config.toml
num_hidden_layers = 11
hidden_size = 256
n_experts = 256
experts_per_token = 8
d_expert = 32
d_shared_expert = 0
hidden_act = "swiglu"
moe_layers = [0, 2, 4, 6, 8, 10]
router_score = "sigmoid"
normalize_top_k = true
routed_scale = 1.0
balance_loss = 0.0135
balance_bias = false
init_std_router = 0.026
lr_router = 0.000475
num_attention_heads = 4
num_key_value_heads = 1
head_dim = 128
vocab_size = 16384
norm = "layernorm"
norm_place = "pre"
norm_eps = 1e-06
positions = "rope"
rope_theta = 10000.0
rope_fraction = 0.5
qk_norm = false
attn_scale = 0.0884
tie_word_embeddings = false
parallel_block = false
extras = ["capped logits"]
init = "uniform"
init_std_qkv = 0.0332
init_std_o = 0.0413
init_std_up = 0.0476
init_std_down = 0.0476
optimizer = "muon_variant"
learning_rate = 0.00596
beta1 = 0.95
weight_decay = 0.0
lr_head = 0.00996
max_grad_norm = 1.0
warmup_steps = 200
schedule = "wsd"
decay_fraction = 1.0
decay_shape = "linear"
final_lr_fraction = 0.0
batch_tokens = 131072
max_seq_len = 1024
doc_mask = false
train_tokens = 1246000000
max_steps = 9507
dataset = "wikipedia_en"
Below are experts of layer 4 (counted from 0) of a mixture-of-experts language model. Rows are named router (the router's row for the expert) and show model dimensions 0-255. Each number is 500 + 40 x the weight over its row's rms, rounded and kept within 0 to 999. Numbers have three digits each.
After each expert's rows: "mostly gets" lists some tokens that are sent to it at least half of the time; "gets" lists some tokens that make up at least twice as much of what it gets as of all text. This comes from a sample of Wikipedia text that the model never trained on. Tokens count by the router's weight.

# expert 251
router:472458542476522525434573492482475547465576482508507448549444505516553500473497517471406512502526465581586452410389487452489501489572418436466444542502504521504513409503504501470565497516514449527498397491402516479573471471471515521510508422502501496499428560444496521549540522514578482499488493511504455532485458510541527461524518426482518501525449535515476534464459451503455511534499486425562543502506542522471521437508535487532511482513455544430568491468517472451496450534468439513499471499501452487498489500508524579479519534483476499542473527539458490524488505451522453497486515534509442510501496430484471507563486438502541544538479550445485556450506467514490469554524543444462508454545480464484484441558457533441520460412481545457508475542500636505515440543454442
mostly gets: " However", "\".", " but", " however", " although", " Although"
gets: ".", " but", ").", "\".", ".\"", " However"

# expert 28
router:551520522489576426505479501563525489433510481505512468572482528475488509478567474502501486478540483530556574517442484467539502533553506464507547608548483499498531434549548539436517446479499492498490497418453481490529489453524496503575539448490554508513484508505519532561511503519541461476468476569562442556491513531515580520549509541561501488535404511503507551521451519549458457445508496510471505464506499464538554482516593520550500459445433528512488467444445468499426538506474533506478472459507505547565443476530553580452441497509502506512450405527508467509543516505569536503480506573591461581412538527494561503558534465561464546512470473450468472512496496491453507547464528525431474553456472457487471474485407527496464509516508531463504468566455556566530551577446493
mostly gets: "ocese", "eals", " Denver", "ops", "oin", "ín"
gets: "|", "op", "v", "qu", "ip", "om"

# expert 81
router:446444545461529487500528464487589525501521452473523497536463538504442457490520557446433505453502471567507497491553487439537478515477468481454482544569531545449495486478544513487497480569614600499476521508472507481454508428443568551512447456525515461519482531469472525469489500513596506489481489568456467540515419548488525596572527519492536490476395568522433614547504534588500470474533496500508507554513527453546527453538505459390527520498463461472574524440490494523528461549517500464533472569488465505522433464499486464560551478501477502553453553539524499493492564528533521455473536480529480523530472436514573466484473470576553481491560472479511526455435443490431502486490487554481485469539460495479496519533502563460474446473442497484519507465546514474535472496555555
mostly gets: " Ros", " Won", " win", " Luc", " Did", " Win"
gets: " the", " |", " N", " 0", " No", " un"

# expert 219
router:498507517468578503506551503508449545489515503543468479552492463483504427494502553454389499453472525557541607429497472479508514525538406501438542526509554516473515431455456491495497512492574546502468485480442522457470479457508542519492461468519524425501413533525467526448465516551528478444513447528536482492539471467568559546491540512507571531453473576477501590529520472520466417523554518520518570464533522570489575466502561448516530568524442517506579559525535466482475524501543545558589504508477509543457430556529461496440506508505442514517515469523472504578527541498526472468498449538493539487482535470536470472517459438490485542452532459455436500483501422513530569486515473513471438547424466453544494491531497523513531429508487517461524469550497585509517418568485497
mostly gets: " 200", "40", "81", "100", "200", "80"
gets: "1", "0", "2", "3", "4", "5"

# expert 215
router:555514539491529533540519515528476516448472467472514516520467488498533386518492524518442524508484540546545573471434432450575516468515422587461481535541524566491534473425488440468527489538566454539484507511477503527524509368477530520488547470515482439541527517507494474513503483536571452515404470520532415559462458570507490526542540463472575559500438586503465514582424517515441479533521468498482552458509476529471579459480545555466518504502435550482510463473489482454518492567534485546490458462476493484508475499507540478511520505503486476471485503509545465511553525459595446485514501471588457538465529403608581546472488462530498449479576498390473494542494488488448495427468472515514488471505493464518498452512458486436515479475477525494526502491449532483503467537477526
mostly gets: " 2019", " 2015", " 2013", " 2020", " 2025", " 2021"
gets: " first", " year", " 2015", " 2021", " January", " 2016"

# expert 205
router:482531546566479508502540469522513462532587449508497504516539541574482519484461480409474521541478563465573508481492523493564440555485487524484489516547515502508467469562547499493535455539479556569544427533422501496594482470484509504544506379522470488470469501532515478425517486555504478460464478531501447504546481486446491594479555445492602424514411500492494573564425497541496499457501452489556536559483475407566577494485507528458528496533520492491504478473518492494503483531528500490519502504551444512588435472483450491457482520472430500504458441553512489531465487520524453456496554540547470521492574474500486496461569446528501442501438487516457494524464437446520501424469535511493469497495545425485571430524434504459480445452543551529529502519474551566491453454476504
mostly gets: " and", " &", " or", " India", " Ireland", " Italy"
gets: " and", " or", " &", "/", " India", " /"

# expert 58
router:526507478454515461487557558578523473488511454515496552605469532491555428478497575476471503456516556471507512478502437522530477472598464502487507520486483531457534507486531454502503528524524531405552480532487473513485487515510478488499563487527492391464433523460473589536518445524519477473437494540495497508509410499503500481538489464467495434488481542454498547511495490468442471588532491450509507585493533492595589527475543498450558531510534503535527492435543495469422517503561472547534513447492451460464482607551487490466511486460428523490470467587514466529536490407457462488535458457526494538496533424529490568559492468504534450525472552502443487505475490507383501480483514463495481496463502422412537427539470544498430452472453520473512432512504571516489479533498504
mostly gets: " Website", " www", " regarding", " of", " influenced", " among"
gets: " of", " for", " to", " in", " from", " at"

# expert 43
router:514495518517468484545590503572586488425556426468443510561548480496515492477525479468463474432528564520513498464456476455508401483522483554510492544542498523532552493456538414464449536550566572482457455466448514508484449477506570461479502448523493448501478546437473479483498444550478441517519460488528495511514429495506468543562472492468503541498461549546535503490482550509448447494481479538552549531473486483506496406516511526483520520492459556501556471470501506509494483538529479530547430491528466496502425588539469527481518526513435468521463495530519493580518538470502491455423527470582382553498557467451502457523484476530539518542560489424489500459539513491502502536504524582409530493474576438549456476588531486468428468453446477510521479511459582464464571503489504
mostly gets: "Scientific", " Website", "|---|---|---|---", "STARRS", " Spouse", " Chevrolet"
gets: "\n", " Website", "Scientific", " Bronze", " Chevrolet", " Total"

# expert 238
router:521488514496543423515587532497500518482504438475481436553568521533518469453441517499508507466491513488522498452497471459507493462483445455472484564537577564475508540503464435447522563520581552487470553556499485532496489424444509549494536483512466458493389500411504483452516502506537496483415463513507503462477460530476489529550533435451546510439458479570512523522478523537472499470528510474468587492471565500498533513449512432410572484504503426525552526417414422470433520467563488532493497520461488567521470471553487470513527461465453520486452497544527555514538563522468466510556492453520519542451524493491527507509470472517463502539509531400477543508438443512441527488514508558495521528529492472472583509607486535441499486460475572489572559465447510484522486564485573
mostly gets: " same", " new", " entire", " our", "apo", " the"
gets: " the", " his", " this", " same", " their", " her"

# expert 173
router:501476546552531431521598526562548524448492447468504469587458491492497527439514498492449494524469542511548604457521435471524458508491414502456444552529511544507439441386491488478535512529520537481481451505427503493508519461510458485505527437503497432471492595509486544504523537571583466437483435516469479493548444490489564559540470482498522539478476578522450562491477501491538454557508543488483520534466469471527499486493493501469530539474459506487499482521539427529436530460501495576514466461460495514494407523541510483447511492462486464507467485535467512497470518493547429454494510504561449526431572433464561474497523508509462486483536458503484550442509429481493550469443535514435442569472471492514492491457459573421463452470453500519523533555509541453487422606524495
mostly gets: "Gls", "DST", "born", "featuring", "also", "Billboard"
gets: "0", "1", "2", "18", "3", "7"

# expert 176
router:477482553486521466521467532584449510490527447498521510613556481551542429515471516508466535533550547465557557453462482494522534535558476538478453566539432485498522519491529455506513536556503565439542506491515565521540453443436530466500519494498493429496508584479427496492478516511564469505464456521499475442524473458491508474563475531470543432454472525535503553496515441524463435489457476470494497510514533506533503462482501542496494527490523534548463475450495470475438554483556526512495490509526438501502498544524465467424465468443429473572449456573536418586494527475421444493542531440524537508514515503516542465575503441551477491520497486506456517549516511498487544471515520590426518469451507413512546479534447571453440516343480488480509467548493581511532521557511509
mostly gets: " some", "Personal", " rec", " of", " Interactive", " dec"
gets: " of", "\n", "=", " some", " 1", " "

# expert 186
router:524507571543533434549510544526573471515518497475421470502473465572563484555467535463465501507484563471574504493489496503572513515555456515488512533508450508496521502462495521582546526500531564456472560469376498518508479514554572487517545480481424434441468507514534559503451489569497501463497472495534495518579470490479481465563499502500539544427463544475547542500482505538461488499513456481561577500494486521542565460511551450476495527542365566538507470525546538477506472558536468520585471511509510538536425502507545552462521475529431499511487483599461518547518585512536495522505444477542493577554555454457518468547532487507480470542514480374482491486451431509506475489484513526536476545405576444484507500507495505459495497471441489544493484477486502452471474566457528
mostly gets: "==", "===", " ==", " ===", "====", " Preceded"
gets: "==", "\n", "===", " ==", " ===", "===="

# expert 138
router:470487512591512507502499442571509547490555487461528474583537513519460454524500547528470473429518548532497517491453452450522491532519465472471489523516581562507481433398600496487458530495529536473515549523408542525628544387506491525477542481499507520498467489519457538549524515552568510419423454519535494540463533501506520528527480476459566488437480556536471500462477538533472438490521510461454543529523537465450551526511535529476503473463448486487529553533501508513514530500542492492512481492514478513559439524515484531457497490484477513457466451565561451577514559504530497414482575513473475553438552464530539479537511397457492523497520517475429479542567493520473508489392513535408442524488500508463513452502480484482490530446393493473528513433464533475477445530487474
mostly gets: "Awards", "final", " night", " voyage", " episode", " appearance"
gets: " |", " the", "–", " season", " game", " order"

# expert 34
router:475483578526497503488488471577526480494494440520472516569528432494545456571490491531465534454461579518492575392442455519487455512523436484503507528550482483514566504454443480512521540570521592482486509494432539544488423469491543517487512474513531419512456563517469506545526550551503501491482479531490535498507504542554511526463519484469509438499457533527521559532506463522452485546458469484529566502477504473599543500503586490483559489470470461479566539441516496476491456448509559502470476535479438467537475539541512456382492458514427518535507465599528474571511548480503436518447518525519554561501494552443508513522501493521485456492548435462523569569452470467437592496546442505438521480501472446524528477550451551514520447419508537457466520533473537503560501555448500
mostly gets: " all", " many", " several", " much", " various", " least"
gets: " of", " all", " 6", " with", " many", " some"

# expert 56
router:563409500539571516540551508568516513478585510506513481598532514545459441536524580496440522406467548504541513492516422503563434535524465503397502472526471531479506510485547483477503478483603538527474497435520489463514529434488524508501492429487486470471449503504480537555569505495526502429456428468519436523519473521465492528517463508440549503448486618537485553508479544550483457560506525463532564473494488484491547479517516485480549491491426528479502501498514484543417504527495502538508466508512437512536505475530519496450454564447509468535491475552506475518544501518545491399512476507536437555475503492497529525526501438504498515502573511481483517472428399578457471517508504542415502468534475434545556466452491516458509452452466546402524455500511566535525462590489494
mostly gets: "ations", " members", "ions", " children", " games", " Championships"
gets: "s", "ers", "es", "ings", "ations", "ions"

# expert 91
router:567457530524486490464559537440548494514535465524413523597453526502553436504534483424417488457528457535499506459430541493491508535600407450519522541523512540515533398470542521472497552542511491515565483475479522441485472464484497522488460406510539503475391557487532567465504445548588459457455444529510466537530461511533488493488508521491519473485455550476531559475448530522434481577480479464506554488463533502491510508473479514511509515516445468483615562520524525508511486547542498551507502470501488529542528529487461529526539587483463500501463502543538516548507486515553478496502521475536461495501487435452479544525479425536503524519514526413494568417439471422473512508461463486442435455470500450443501459507470507470489465400446520436483506509479577511471459548450515
mostly gets: " which", " who", "\".", ".\"", " whom", " whose"
gets: ".", " which", " who", ").", "\"", " that"

# expert 192
router:486564458499504511516514552475535501526482477505511441619479464528528516427495470466505456536507497575504484477496466457566502502548457455487464543495505550477460447475546538545495511605478573460468463441481537486490492477521539529584504492484549473454519575420483554446482484563511471433439449565454487514492475530485504541506511545520486417500419564580477597471512545486459480489545496489552576475537532497568469460553514502507543460518492488559501412493449429545492537523537438578551466483531500511505419444547577535516540571443509536556433552506522485533484525433481561529499475500512500500454529477518451515549532460512501473505525434460506539458462459443441497500403527452481485468507530451465489492496489524456494488459463510458553599492483505480540483551476493
mostly gets: " said", " because", "|---|---|---|---|---|", " if", " According", " believed"
gets: " that", "–", "\n", " 0", " R", ";"

# expert 98
router:545479562432493508478546499534429537562535425483476493573460566504577408573547503494494526481498514545562528469418475503506510587518478489479582482559506564499538419480519467446540535474547517537426507496432521534579446509533516526535497470504477504506428542479473549478515477522532461458454472503482522468467472582488461590436525474554532453557487523488526566524411452516427447579496507544479548509537475443521510540551591404506510485462479440448515447481429478472513509503467532534458455512492478497547463505517499524473477485487543498495430476537481499533562525490535497475433454484583493502438504461496502555544583472444480517552548493487466538516532458456487474528494498549461475512509484461494504487526521544503483422431443441462519524494507559474497545549535519
mostly gets: " under", " had", " over", " Over", " than", "..."
gets: ".", " had", " under", " over", "%", ";"